Experts of a small language model.
Experts: 64 experts in each of 10 layers, 4 picks a token, a sigmoid router.
Training: a variant of Muon for the experts, 291M tokens, 8887 steps.
Below are experts of layer 2 (counted from 0) of a mixture-of-experts language model. Rows are named router (the router's row for the expert), gate (a neuron's input weights, with its number), up (a neuron's input weights, with its number) and show model dimensions 128-191. Each number is 128 + 24 x the weight over its row's rms, rounded and kept within 0 to 255. Numbers have three digits each.
After each expert's rows: "comes after" lists some tokens at least twice as common just before its tokens as in all text. This comes from a sample of Wikipedia text that the model never trained on. Tokens count by the router's weight.

# expert 2
router:159109139091161085136131153110088155117157130117144153085132115082126140119134127131093148180104093135157028098118128102149086104101117138140106134106135115139194148102127108124137163132136168
gate0:134121102082119166127131128121135152153120124170124124105101170122110128150095100086145146114164142169159137141114121069095124164122120123114094131140160160149082135206128172117135119154165101
up0:119161137124127117155129141170122155136118126118153118057122139114156117171087113121102105085150125112091102133140131137088123106117095124144137125123107132099168100132100092103146118103148159
gate1:126125131120144115120140137109102155105135166154112165121128132115121140098113137118126110186120145155100090093145124113161120146110128139137114121107078127134123181140116105140153159167123161
up1:135128152149140113116131118164185126166095107103134145160131118149134097187088136104146146117113113133113161139100114155100167118135116124127148142116192118153105096091145128126100084102150093
gate2:145138099119106090145112068177178170112111123118144136177132143122115120119099103141137111127138123150082191132150085113139161117121152133124101137167132171146093129126097133114148152140139108
up2:149137146130132168129143146120122155149200145127145125108157133150135124083142139133113133124153094106139079115187184092122102086149124114120176147126114139104172120118166134101106148118141130
gate3:175140128094100177104174139102104148134109111092138144117135165132060113143125147108116143129148132124134107112122147085148105127131107124150115174144158119130167133127155083139121155170134172
up3:170102124112123141114168138133101106104119159086107182108133131117129133122130151114130114149168133114160108119127073129133140088149077099127146125121077095165139151127160082137172127130139143
gate4:147140134109118116153109135102129086101106102116120163140149091115106131150132145105123111179096108096137107070111105103152144085112139109134176137141053137115110077136141113124103161171146106
up4:172110112116150128148081137128164132125151145134115122165108105096068103099132103125126155158137119110103085101134085111123125095133135067146115111103102123125154168096118108100156107118158156
gate5:128100133147136126176084111089121105147074134089178134125133125105166111182084129126128104116123106134128109091096090101109127083110119170147165113090094121141156124126105113139136165164138131
up5:130139149114193129143055156130135113131103133128141115103159128116145155140105112102150134098147127154162104103137070119117100111136099159166137147099092127134111182132156147103137143192123141
gate6:139137114111098123113124100174110156120144116085119124169123125099135162126105132119108102149128144148101163142137087097152144147150113155123150139157094148122119148042124116128099078071101094
up6:167117112116104124163137122131131075115136146069092125113130129124158134111094142139097148113122103093097158121132110116133115089117156119163134136140151133094107131090145118116126086103124096
gate7:106086133115182159116066157092093147113117142152125146156149120101128182151130097065169107085141106148133070126104116064137158110087126114165145117103174126149115094102147107136124172136116109
up7:099103120134188123121089147130107123092149133124119145124188111085123171166103112118151149086133121142110094167125131082121098101086130100126152134111138089123165096097132107120141190141137110
gate8:132145136154089130098060149133104148145157133118165100145149065107157106162113115186065126121152098104111098122146188126181128140128093166130111121091124123132111087137146134120131100098105151
up8:148124154126127194156149131133167086160129116100088127126141148155129116124152141094185088098146120132128186163143152148121138136138159086138100148146170135116104119136112124127158116130142130
gate9:134125137129131062124081185112124124126147162097084112134111137088080098123089132079119147117115106114091091143131089159119118119138118127161147148159126148117214136139127117138132101138124127
up9:105103104160123151111159141145112145117149100155163116178111115158140148150136106138148139123115132116198192068088165144113117132145140088110117136093179111092103144095099157154126137137109137
gate10:101161117077125150087150145157120101100152103118116099151139113127131141119177118158146153097098120110119106102196127146124141189142105104135125119131074136104117134162122127138107102128104133
up10:135103117154117092098122073106114142128115135117127169130140150112150128131155125128092091140140108182120153111101117099140127077117134127109117149116159134133142107084148139151071155108150111
gate11:154103135074128106123085134139133098115099191150116140201098096082166118109143142150189124123125153156124120107099119122136134135104117146117105166135129144178107143137151129125147144152107116
up11:144147143138121146133124130117156131124152114099109119058123126151076130075137095134089180081132132117185145122092175122121122129088136147134139105142146115125129125124090150148119066152116094
comes after: " to", " was", " and", " the", " a", " were"

# expert 44
router:195130172170109150103080086151156084125122139137096159166093113111176088091108106137118126115091122093118166149112093109136117193152122142163124127147148112130110091136108134136124117168119133
gate7:147147126163135131155101140158117144158196111127109129082088136148143095095143133143136096128162126131107149086080160126133124156122117115134108140137115132081121137130138091109194105112137066
up7:073164151081071122083148110134133136105073122117153091104164136140151110148150137125157152086102136161133108115113101095126125116134136137088117122132145112185108198123136138117092164131110120
gate8:119119123164120105196116187126173128126117158157156123120101127116085162116145143143103110105175104160149128134131143107123131132123128133096140114138089131088101171145149108134157107133131112
up8:096163143138153180141127118093178131154128121146166092153107122089118119127148125113089152200153089144119093107137142113123121130136125115101094131120127165119140133129144148124153139076130100
gate9:074159127156118192148122147091138138167122157150149118136106100124143143065149148164136119153149148129165159128083132143105114121145119136131145106128153160136128092099095112143171097115109076
up9:099143111162147152139149134098122104131061106121119111126095119125156166136129173131128116127109069101157124116107088178076102144148145122121132114124137133103095134069121126175144124108100111
gate10:123147115078145102083123144084067098130190103121143112095123130167156110168095124119108171119113087199100128103150146104155168107113154138138159115156141138113099143127148145145088120118140145
up10:113068130171087124180160128164176136128075153126159110107119127078126113150113125141158097145138140124148146162102128159087078195142104127122129150090090157133179123129147102105169112135114134
gate11:152091117074159128124161193127083134108128102121058152182081137113120133080130119098109123116141120112169151097121141125131093114149123107149162113131098133095166136119138133119154097103134137
up11:117104091141165096159140110120177133114131104121108108123114139171137133150120117156122102162117083103123159112158134113152143171108118159122150081149089131096176179108147138130122091134148114
gate12:122166115118120137143145070103155119181114153113116144132105088093132122115122134135111132125156107129111189135147139090115134140119119112160149134146153159141123115130141093118152096103146118
up12:154147131119178137148104097073141117169123157138118109148103115115138162078175142104100145122106150128092164113150078104160114088114098119162119132135137135128136124141147092102088118107099086
gate13:146156112122143100142111133133165093137130145118135122107106075111133142105158135114147083163104132154123121148115071137114155118160094119097160109121104107141114143123113087144093163159145094
up13:150148171107119123128091094141101057120153155120170120124146098110143111090088121127131126134128164153174103138144102130091138118140119162130142138133103125102114142096164098147099140127156092
gate14:132187158110163165135110144114080129135112167126149150109120123140130141143134180093117133108099144121167137129136148158071106106129120101135118145080122106153124108106134128142104162077135104
up14:119139164146085142129103114070069136137143111113109129130161143126115124142167154134175132143140130126164119120145140138133121130130155142137113113110128124126133144118159138121073175129144127
gate15:110107146126137068118142117141094149140124115098154091094151178108118161133121117125113094170138124110179112118099125126114127128110149148093117110151144150126113152090138098131075154130119105
up15:107107133153085085087112112148123161119109141098142131083156156125139154124173101098100142173169141149178113133116104144122123125119154162101130108133120142165096128113147131113126116145125141
gate16:149147118180103129151148110127080154129144115152089118126086130114174165146158150082123112146131170144130072122113107094140117112150132137107125131154137122103112123121120122121106099173108071
up16:119136157172128107102154151130111165117080126138104125112117132084152164145125137104112147123139153124120163120132145125160117108118169123094113118091132124110114119140087115123080135136118095
gate17:198061119145096106113140096100126131137085083119161120151127162117139102172137094168127115155108128146119125126156151108159147141112134152156155140118158132139124142125168122141078113124101141
up17:165081146149101136113150116069115106125077130142137124198148147114155105143136111141143108182119134137107158114165184143155111146116121113141124123139159127160169115110154113155115124131138155
gate18:107078122119135127078130125133172093139078131120112136120130125165099107148137118113140106147124079090130115118135166116100128105141107121157123101084117115124117126162090103097094108113117172
up18:122143112085109144163125165158088153103178141147128149168155119092156141106149144094097128125112152181114104095133084155138162117125165168097145153121119119126139114084108148143132155106118117
comes after: "\n", " of", " in", " at", " on", " for"

# expert 34
router:126088125097164115090172153120153107106178142113128102117136133109145117107125141180113141146088150109141167116145084153098087116147124132112129121101158116109171130125112131074095164113130161
gate0:134105092122135076122131134097162125126107165087097102089153096100143127131116134125095107124116145104136102122113120144150136173163155126132133097138112138130106131099140153107109178147111134
up0:138164157130085147154117128148098116155126072145177127130082110147097118121148098109153152118136131149086099155133126119089111085108134129142105157106141110119154122120130060130157120142148144
gate1:137112145122219107098147155096141132116139125148145142138141115168140157118134147127146168094096157145116118101137085140142129154157135134120144100131104116112135182111124121136119161091137129
up1:137102139083198096135129139111121138131108124159108142171175145134132149170122122089151178133154138107108108135130184116109115154120108151099124087122117111124146142153106137149143151087129119
gate2:123093097139143171130139191158149119109157106138143130154122184130090119143095096108148154110126128126114123122138177092134111120142102111138087153147136128131138073110095174134109101158118132
up2:145181171171114052128105144079126149122116160146111129146119131120127150171178130148143122149154106134135118123118164141152166138118138091134135121164158143171089173120113088150121131103119121
gate3:127105137122152216114166138160157126170101111112099100180069116112104122122137156131154141093124159092122147117117131106132155134121124147093105135164155166182110134179121129117147115103087087
up3:115131118142095134167123102169161119122098137128124109090114147119165106094141168089090109094098129080141152120116082135135117141123135146167157112150121097146134120174142090145137137165097098
gate4:161118147105146151141158133131117147164093117136143138151132078153121122111120158131145144107129136144139174130128107103125136136127135088123189103137111124136159116100156094128126129118120128
up4:140127128117116074109119123106122129077139103135142162111126129112171115106173138122106077176124108079143081118104102154113116120144158138135113110111131121158132191126129120114126114087128131
gate5:124172131135065101140130127122143128123086129127153162126154142115144136128131105151106123134125128117147133126141041112160109184149130132147171138129114111126092168121103131110130113119135145
up5:117072148100192152102119152110133123124172118136125131091102136135104119122141110118125107124105107107121065142121218134120168060116147127134091149117120136136148091123114123142137160142096134
gate6:092088127108131150102152132097158116100153178093110088154145141147144121178128139112110119118088121136145136142125160185153119138135123098141156098123112113129144110083138170097102177122150148
up6:103095101106123089093130149085136130110148155101111093136131109121118131159152124125106131148068167157138113130134169169134131154147122109120133087120114098121131099078117164080097131132137127
gate7:112122112153087115114091125108163108129155130133127125103125104083150084100176129150101078159151144129144103115127056173128130121142124122108139112115147106103134094168123141149125136138142171
up7:132126123121133147176129123122109132131119094131148163214108135109064140145120143099120115090087137178149141152148154109088121150118120139138158155109109109158138112137160158115165161145127104
gate8:201162126107162116103124190095153139125156142112078107128113121080139114064130109105141131119140129107126089069150101127149092097125127137139145121102100126116157120140115190140089112090148102
up8:124146098126068120130148112155075106120079124154163090115129131131152135129151144161115126093144135172162128132121134120103185139116135127090095103142183132132106113131168123134152145170134111
gate9:135145150087154132128065114136156098091132104100114147174128128115122087151137104149111123140135093089130049113124112115169141165164119127112112125135083133138103125119117131149091138115132143
up9:106116122136124066131104124117088128079115112136125123119137113112140139091164123161112052105127167141087146128163084195117132123155163113142176165106164110135135119110098085092133141071130135
gate10:093085128078189172136120113095121150141155133119098105103142120113117111072142093113121159138133114084093108108165130132183090142123132163136154138129109136089105127086101160106115133150149174
up10:179142142181111114100101184131135108121082146154138172141106155140114136176142143103129154108096180112147103130110152136101124151114149092081110102133127116121169142173135151164120107100082109
gate11:164096137154114089112135117108105131095136084128155140131159108142155149161132149111141126152122154201072120145144119164163111159147113157149140092096097138107153123114142176108101127092131116
up11:123150139077126155112120146168158142162081149109105154162104158166124110149100148128141169133155105099176142125112152134082111144105154138120130117152152140135113103111091105119154128141134126
comes after: " was", " he", " to", ",", " and", " He"

# expert 23
router:113096092105099103086096157099103143101118099138149135145126155104126144156164123119110110087127098115172104081121094100112144134130154145146173132143136121147135181111173170076121105098124097
gate0:141135111107103149144096155138096106083198139107100154129136184099075127141102083141164114162119175168104131125149169123101113134100134119129150149146144144095141098141106171140142129119126171
up0:114122105116116161123104157116118073106152130143100150108143106161085131142116107134157087085143139147122152150169123156154128116124164152148137156119158102128143124149116144107148101126163131
gate1:124131100117076116176105117138117130133132134167108134070094095148164101119149134145088120104100140130119103137129079123168134135176092152138075135113137136180144154145121129138155123141116165
up1:119150108118077127153153114071159110146138105120163085121134146110165112145147133108094102171133156130112111150118140117130127105151092117160139122132116147121157137099092138108103124115124174
gate2:151132148125162105147123128127137112115109099112175133174147144142110084112126130095114173151105117127139093102176159111160174143114115162140146110137062105132134095134116116144133169149157142
up2:157142136112164150160100095141084089137156101133142132146143171167125114116141132151115104124152137130131141148107185140133102150092094155129114100136131103049135122119118081131148135144123117
gate3:132141178115136167181149107121114114137112140150154087122149136120122165143116143132149150125112130103141131135143184185097095120127131170125139118120135136094144129117132128098129162162099134
up3:147139127098157151092134119089150107115133113142121119145144141130117161163126146104134146110114131124098114151111089174119115148145170143123128134167147113163074138155136107151149132156111094
gate4:083144150127109148139115092138137106144155091139131087147138152157135082135178129131131137102149127127123122130160155117121163072100145146167134144113137134110151107130106129132165134133113156
up4:169126146137146116113145172166104136123128117156130071141138119152096125115115112077127164110125119111114142098138156103126121131175090147124102130125136167144116124106106138128117131162152128
gate5:116148152139169101078146142083159146119160130118134091127136109108127133117145125111146138146123164139150124114134132092139119144086111138118112107142078116112142162109119144111074134103156103
up5:136107134147086167172126120190104107160108126143101143143147129158142119149135121154116126140143108099097112145111080192123104158187186107092117123106167125113127092144160124159155159167137166
gate6:136120148139074177182127135111115143158137097140092132128136177180129172144148124120149099123190129130092119139115109160148106139112139112149159096142126148092110162146100155083065132129142146
up6:133120124141103150147140127109095074129093104124151132126117131118094140121102112161149142125168071132138168129105140119135153153151137131121161146152122147110137126147140141114140148105142121
gate7:159128115156207136114147135117160117142144140127126097114107142133091150126129147154153139099138145122147121145125172135137130112143107137120108131139151133164167133130137079077162134135115084
up7:124148121135117155136080129142124152102110130140154095119165082114124086156118137102144105172112150084122145078131141134073141108116124119110134073112141126110098173157102160144122126120087165
gate8:135159130099180119157137145151073099139183126134110105142172090084147128153161094154162120150169113124150159078103118163120148116132095173156111134148113115097126105131163086087136138122101137
up8:142145153168133153114108128157140119131106128107139105112068105134097162081125099057130132074124126105122153126123103115129126102161138090130134119152167135159106175155124177106125144137138127
gate9:161130104137124115111098161085121162102161159133138144154096102107097104106150107104194119073131120106136103142136174157103137129133130106114138071092108113095098154078091107107099096103132137
up9:107157112144112100109109113094141152115147157125184156115158130148131168114110118116159113120132154145084094135165156092139137103120121102119143143135166118120101121098138128162135152092108107
gate10:107147146117118100134135131148136112137092125124118123173130094170158152150127109155129128126146096084102131083154132145115117162113135155133153106119119114159101130129153146080102171117132131
up10:124141157120096155110146120158141102123134144113117130152129160143142153171110136123140099139125117101070112141126127115081109157104114173145176098149135117157082116175125130121110149116118127
gate11:167148100147161122105119123099144114130114108145137124148080073139143128126138142104145076117124104144115142136157121086124115103102084098134144122144123120152095122138109129118113098100154094
up11:139169139104101144118101095140147096157162112126105096083118103130135093156157164153105141095134132125109115149125062177093144160132175159134110148134109122191091147101115142150118098140128135
comes after: "-", " (", " \"", ":", "=", " by"

# expert 24
router:121158162101095143176127124115125109123138136131126138154142146120139149138119157154108158112105119113107145174168137160088160153110141113114104136107120107157102090138102153144166147137104108
gate7:132079125108117121124136137122134104123152102113121166112140123141128103135164151102144091112142127122149078085122173129101095105126145176106156111107105141128124138158164126104118132089131138
up7:134125125095080124150157112134053136132163144119151125175131148088141103134187114135139103143166128107126101131120120132183150106095165156093132126135148098138102128161120152100165098143173100
gate8:108089105120129135132113139145125113123110137093131129097149102111126146172142117142171089126156125149112104075111124125098118155135136128150141143096109105103091137120179099149126142161103118
up8:093155116107146170134130148117127151116190104166134092144141143153103108110084116083169184111109117143157145141096182143103105123137111114160123115142126130139143101140117097135108125099102126
gate9:132116127084192080115127129125146100125150122123142116146144149138098165114083138074135173084146129157157156148109184066133120148102138123140143095131125113134126170134134077112188106104119087
up9:151099194131110162173124126124105130109171122142102115124108094111130122118114125152110120163159167134123058124091106117104132119118086111121151142119130120120177109126113135136096155119080143
gate10:129128115118083173132141167139187087139131132098133077147133128145079175131172140072132122137116134127128156147154141118123119148154116155124141116138123126108160107103117142174160121161129151
up10:118098109105118148151141152140137119148127098135106086158131097146083141113147114087155111119132131141125133167123127120144176130179120158161121147157161095136209168076133099087144116112098138
gate11:159150140117148116149122169104139103120149135123117135057147083086132114125158157183154134142140130114085138112182118121110119124132100099122119115132080115147132113100162150148174121111099167
up11:136177148120136140075100149172160145138135135108142137101109169156114094140147160114134156147151114131151109139115147115110110121104134113147108127125187133137152066169090121111159134146095092
gate12:133089134152094093143137084120156151112143106134139156099125180132136167180146107128070089129104148077130077113135130122108151117116145118108127141166123147140137169116112140103102126124166146
up12:134143129143187141090116137130158108142087137128153092153127116127100113079149165153136161138133123154179159098157142179154142151130119142144115099113102100111150104107090108186161115134126096
gate13:144133154141112057098129114155169169132151089127126121112132091094105097096124154145125117131082104123083125130103109138161102126137078117160129114144147128137173148129107110129139106119116125
up13:120136121169125104106146115175126201135131155135133116111131111111096085081144146149124087148131092124073117150140131157081127086148135121154112126130101093100115105109136144145160118125146081
gate14:128146110120085152117135129109143106115076131137114143122142149097131117108152113128108119166154137105178115141085153127140168115101167165130152167132098138149184147119149116086109152119141162
up14:139134158117132162097136134147117125118133137130119128123136134151157160094103109150144163133132150169174117149133098099188132166144098123108132128139106162153115119125132152109127138144137181
gate15:154139100134197123133140139124138142169136112124103125171121116150111114137120125101137193089120120113127087124156149033158153100140148127146136161137152133104194146115146099140122091132135124
up15:127103149175124072148071097118146134129129110154114179104117138143182162115159106130110123162123127160153107087110076123112109133148095133148145102146080147093144109116132108109095114114097126
gate16:132132114084124148125111135142154170127153115133098125124138135165131148177110130173121097126148090124142188115120123107109168209113144111122139152145124166108133122142182126076180085128117105
up16:091152146133072158122146122101124091138120147152115116125148119088130108095122127082112116174095129108144101142118093158161150126158135167121113105127129121086121113109126143121092145138156154
gate17:111136114106135087139160123107107109175098111148126128087149082125103139173167144140154097129131121129077183169134138186160134128157101130114146161136127146119129127109111140101142146105129132
up17:106130122148118088162130140126121189151050122143122157124145137104089144132163120136110057123123080177074170174100111129133123152122150098119118130149135137145111147107132121110144100120131100
gate18:143112123144172123151150129116126097091164135123142127135110116068143138136153108098155084089170151121146135124114167141123124131117129148101126149117172131141162137114157157115127119087135135
up18:166118134104100167107120160183148128109114092134161132137076144072124133107131128108126122150115113121155136132096206151156128099162119151158119135143152088152112119114117163124154124125118106
comes after: " |", "|", "-", " a", " MPC", " was"

# expert 62
router:108113072113114106090093176099119125100107116112124136154121102121166151172120145110100118087137127111147110086125077115099177094145108138129147121129143133164097147088170148085137101100122095
gate0:116129120164151114112118133131119140113123122105143130140111128137125142140155152131193116108124155104209124137134124127149151079150114118140143087118146123118096114114134124086144140124136056
up0:085146096101129143132104156132098108118112118113145123136114095122169131121171140145157079135104146134171155121119183114138142126122139144105132118133129168075076137130137150129105110106127116
gate1:140112115136125121159136176136183136081084104121177127080132190118142103146150135113146140089131148142155098106136084191157089130086125114120141156148103105097120115112147138164106139151127149
up1:119156097100197147077115109105066114172157153126066142135100094164146117135143134106134100147139124114113120124191197102135154095143100125127130116091133132151113117123091078092143091136107138
gate2:139114113101130078178113117147108139155178088133147170133093133165104124072127134156113083137109170126150163123114132139103159129140113153102126109085120150124154122143128101124124136134154120
up2:082151119093158133135145110145140104106137089143154080140139142136108141130133109102110148087105135109074081129199145085143154108120077108150139096144102128139127144109147117103160179098144109
gate3:135131140070158141158085121118136123140067081093137167114152139103112111140084118130115106129091159123129118135113088151115117125122099098140159101148105128116123118145131102156149100115154144
up3:119089150139148182172171184100123142150160148168145096151104139124116093143145114082120134133121123127097141098140144135174114114088125082099112097096132156137104106107131130163126134165111177
gate4:101182138111123168101116124075142157116125132128155099118073112122102106120135140121102125134142136111109114152143138152152143092126119125141100147124169145160111126130107122104150136132102141
up4:097150119133171159145123116123153119131141145137142137114091099137081115126158107144172120094155149101086144147117120141121147076138104142165168141161142139156133112130137137087118120157151147
gate5:113083100145102166119088158095109116115132138148120120143130143124135132108154157124172117106145128123147147130120122105092082146062120104135123116119120155108121150135091109137146126117140122
up5:110144135128109177095140123109112143147174105155131138095139117132107154172122066163150093166110156135080139142123145148136089154125100125162137124173146093131115095155116153136154117165144125
gate6:143086135125116122112128135117117134141113160081104103143096114155144130086134165100133125131133143126171174142140140168117113132151105129111141117137044138097126143122134165104147109137138167
up6:139140180131128144131128145096129132134064138120124117120074094133144138138130140142098121109121186117152153144109120151113125147127123141119138101125159164138083171133134128129164125109126090
gate7:101102114061106161087118116097140110112104118117129113100111166120115085121102121141110179124137111114140075116170153120071150117134138140170104078117146112109185143103140144159119138116139169
up7:146144121136069120142115071113098121121163119097126128101128127137117070130090145156116089132141127134141102106097153112089118132102140123137131126097109148102118119144135139098110141153100118
gate8:123093152175141161121122163097151097115117153130178104123127117117135153110099107154141145127107148107129166139100144133164120134150152090136120121106110113150092124126129117155109142089101161
up8:080121101156149132117090188117168138133092119157172126129141112123103120119101104093165126083188118153157138130125144108161116158163173124144152124098114140128128126120142143150099115105150125
gate9:126121172135136176137140135134194108107141118127130090175137134142136149116121148094174162100149157126159151144112153136076135123159068112096106138109119138130120141111114086158111121099139110
up9:128100151158143171121094131133138100119128103139138102136091089152117126111100158059148137091152166110150146113158143112103114105174110127117141122123138138155157144145127140115128146087132112
gate10:128154132137129179111188150081140141154124099105134107108088123123110139165156116121129135097135127112161142143131116163153118135102129121139129131107119144130116156173112145074105127107139095
up10:094065121148115108139101078123120133143152141110147142142146140119116115098096120109122108211123113159146122092123134057123149122123140116119144118113128129090148072100130080144158152120102143
gate11:157112111096174118148139167122125096115126125105157144125130106147141158108117138119081131125132114102147150128166127118106098104125106135112104152110129140175141143137143144116107099100105088
up11:137122081116152152134134139125113150141152097118151142131078117093166136081120142134121099104148128164120187125138132095121135105095121173125137149104162128137149130118144118105124131116116133
comes after: "-", ":", " (", " \"", "|", "="

# expert 10
router:153126156135128077154143151118091150116110130114129139116158129103128129166132116104117141163139089132112043139157132159109100120113138122132114137087113122101187119119112088146096158121134135
gate0:128137108159146102095174127108157113128069108155107146172111106143151142108167144137119133099127151143113163111081118156128094111103110124121091141098111156150097191101158130125163089149131129
up0:138112136152092101104093127112130159123164171147130075111129119123134081098135149170137083186107074129122118111134129175153150148103144156139168124106137105157139113141140118095135155090154140
gate1:137177132163174114134127133143107108110101110121129161102135075148143180154155102115133118166086115143108111112138135141144113128154141103116147126114110147146120101154119109143113135157147169
up1:169121173110137072117107146138115118104120085150089149108143099095130158102161092115105132174102131141103077099112065130142117119128139132128148115089104135174133122161120119172113138142110165
gate2:120142159150128132100101174117118093136129089152107101122116111121119140173145121104147109165135109139116119122129131154149146097122093143150163167126124139096163140133135139124109136135121151
up2:165113107130100160137124103127160125137136160096152153084099178144129086100136106144146143130100118122142133093092110118101144144126134090145111083143156129138139148096145140153133106124143119
gate3:089095149144114159119161119091117151135152107142115126089133137101109160144109122147081141114119164152109123121121150141161109118133149098116142125128087120113141118168131123126135159164118164
up3:119127145118137155186100111152130108132138129127107143149133157167173092109112132126111114104139134129150117143109136118101141160120124169146124117132169090122122111112118130118151120097130098
gate4:138132115133118138150087186136098150086132106123116129092119119118115133140114115119133135130153135132097120118160082174122144113161136124118142118117120162137118122125159121097144099153117125
up4:117121121122130092159138135089126150058130126129111137149153101117126149161131115152113099095147149095074112125146105180133158123125168123125132118104110132128172164112123128113105121146108101
gate5:128074128143114099066092183109111110104110137146115122117143098105152121164127090119108136153116134109096083076139119164094106119146107149164145100096110117105151122085106131107110141109125105
up5:128185134115146150175119066138149145172134150150087137142111164105111119097113139117158121116131105131146135128138085093165130116143149134083128145124137118121093146129144123187138113160153162
gate6:144115118164074121107111117112130117111136120110150127061113117155130151157156141099129132155161145169110136172164153096119125139145151123136120161103114143137143152122162146138081107116160184
up6:158099126132106107151115071141108150176099129131146125104123170112087120127113134131108083180155140146126112152111127118113101072167180134136117116105159110138124151120163098145121126171126141
gate7:087138132166111121102143130119103144128108157112132103104125178181117172174111143112159147103062115156095091146151127117143137123088147133120130104127147142134099133187132143119174143179128118
up7:098148108146091105121085103115141123121155140179132149065077146158115113173152114140149117138161163130154119128129090121136136165110092109143121135133135134128136143139162154133144106129133143
gate8:078113128103099143101103124131131126133086128124146118137162147109104086175089125137129161121117186157128123126120151081113083091125103134142096142166120132141138120143138161085111099135158162
up8:141143104146085094150160099095150162111135122160169139142144107138134143122166121181109108123138110119136098113117133154121123183158124133094123118108130123095138128082132131152093168097143085
gate9:137141156153122141130158165175151151115141141121177125109143152068164121138094127133149126147126126136148131149135155112123130166128161128118152115181127125082170082128160169161125126121152156
up9:076156119113078127094104114120137151173120124091127158114088094151095160144153109121119098123113104155166152125088158083120127164122080106121114136137108137104102180160111107112134162131128128
gate10:108133116098169164107128152076115144115147119152057157159160078175075143072126121141137128109131114120090118148165148116129150175120151124169107135096117122173120127115120153132138126092117104
up10:093174152141039107152092092117130135149142135105123137123106163131139171120152101081160091165132131163107122195095114136152125161114114117137125115124103147144113122150149148146091103135134115
gate11:122136099128099130143113159167102163116094129155123175118151105132169134131148134135095109125169106063118162100132128174156124159110144107114126110141107134113109151110127112139103123122147121
up11:148148116122113125107140100101152088165139140107112117124091152150092071119097106149186116124150110180134180131140105142088148099162090094140177143159139140127103137160124116116171132174125105
comes after: " the", " a", " his", " The", " and", " their"

# expert 14
router:139124110149149152112099103154145095138159141136142110126124137113145110094139128149085121114126113144116151132124105123159159131156116140129109117136089131168114099132125110110125120116130132
gate0:095141125134115143096164138067148148133053157119143101146123121112119143115165121133130144111115098101138118138135128121125103182079105104101105152149165136139164138128162157131125133094105125
up0:133161113090087142102097107153110140141170143151129136166106144097114115143129130104170140144153128092122175141134078157130146093138111151134122132096162128118110133124142118152040127111140155
gate1:154128131144132140118083171209117114157142147097118175092080127137159129108156120185111135136141113097121124133114094156187108154119120104150135115137125121100087153103113130128156101156135129
up1:144107113102134168090091197118130114106174138101128145188071146140140138134156098144125139148111147137152107115100115136129140114105130091114103138075141131086095131104143129138131112098096128
gate2:065118136125095195131131115145168146148115144139164120166155126112110160124086109100156120112141114120180145172175151140152157147127150116147159159123124112143158079104094140104123108084118124
up2:130164136143082156146138170136164147140133126120139112153136128105112133146122142154162115137153125111151174132118175185079129141162095154115098118113099124122173139123155131121119140105111122
gate3:128113129136158113146142134184125167139085124109144115100118132153120160136171139161120079161113117127126153102110137141138166116128126126088141119146164152086143116120144106127112131139144112
up3:155117149102148124114164144184148140137088145133146099085154142111151148131120135163152098105131128134076122122095146164114143104101154143128114157117180111114150114110160126123100109157127100
gate4:111100119126074164182130134134115133108064116181145128120137177111131156136133118138129157116099141121130199144152104165156123143168082127131150125116179154152135149125147118094119154135141170
up4:174126148133091139098124207132111119097150153125155153146127127132161142130110100167138146122148129140124159139135108140158127125103126124120117110144075107127126184090139173124108124197134122
gate5:156116107135136129117112158105144117122113155083134153120120142094143105123142119119065093161113073133081108107160109117162142120134126089131158089135123136146118133124126145134169120120145167
up5:129140118122178140121127163118116130141112144087121142111131114076123123111115125120075112145127094124119097087168133118175144115112126097125157126148089125123118101146147120117163140084141157
gate6:105139075123185163129147132162128109132166111115165096110117079191107100093133147111130179073106149183097189140174122099139137138119102136103121113119104153137134108141080114104117092123114092
up6:148146183121127101098106124066136157128106142139067172152132187136154143198152112122126091170124121108163067089084099140122134116165166127133111118111132129116100132150144115140165199130101176
gate7:101102134119112089109130088111141134104150131187143143099171143084122129138117141138133168135168137103153168167139078177161115138094108142161153127150144117127134087116154120129121127115141143
up7:150154132117126241153141170113186090155130150141172125173113127145131124136126125100121108090115177140152124155114176126072132115142096160101119122137159103140059099137103122153179144166141131
gate8:154139110136175091129130144180116123163173098130077093095149134087101102117098129115146136163124160089153136151071123151134110171116114140130110118149140133135139135136140151137146114117135135
up8:085138145104079162146125113078095110110077134132144145141127139150163134120158132154129114102134104179090125108160115120123142101141132140116138158086118117138132133137132090111086124149149126
gate9:135121137120154130170136114080120150120123104179151097145167149116112118142159115100152108152126115125143131136136182127190195143119114103145156121134136153135151119125108140129105120124111165
up9:139123117128160097174140139126151122132093125181178082147133172124129112120133141104184156131143102085147132145133162150182162145095114114130128116129149110135168114117094136120113109124099159
gate10:140079138134207131133144122103101107119132133134151087067117099139119138096138147113167162075100136101162123087129123150151129076130098133121123115136099122107142160117159156082127132085107094
up10:153160148120088118084071107114120143158110160105157132181121148111126132154181114133111081152132133153150122153147137094114102151148167111130125125153190119148088093161119129183120103138163168
gate11:153099120154151166121113148085136119156095142102147154111112079137197120138107138108127145154158099104151152171138128126166119156117100153111125149129162156148066127112105107130114132171132121
up11:101141163104100064133132119184171131076148093145145085136120177138097119140126146179154146113117141102129121124121160118103108138121151110116145132103128121089172150131148146136091165099124135
comes after: "\n", " of", " in", " to", " on", " for"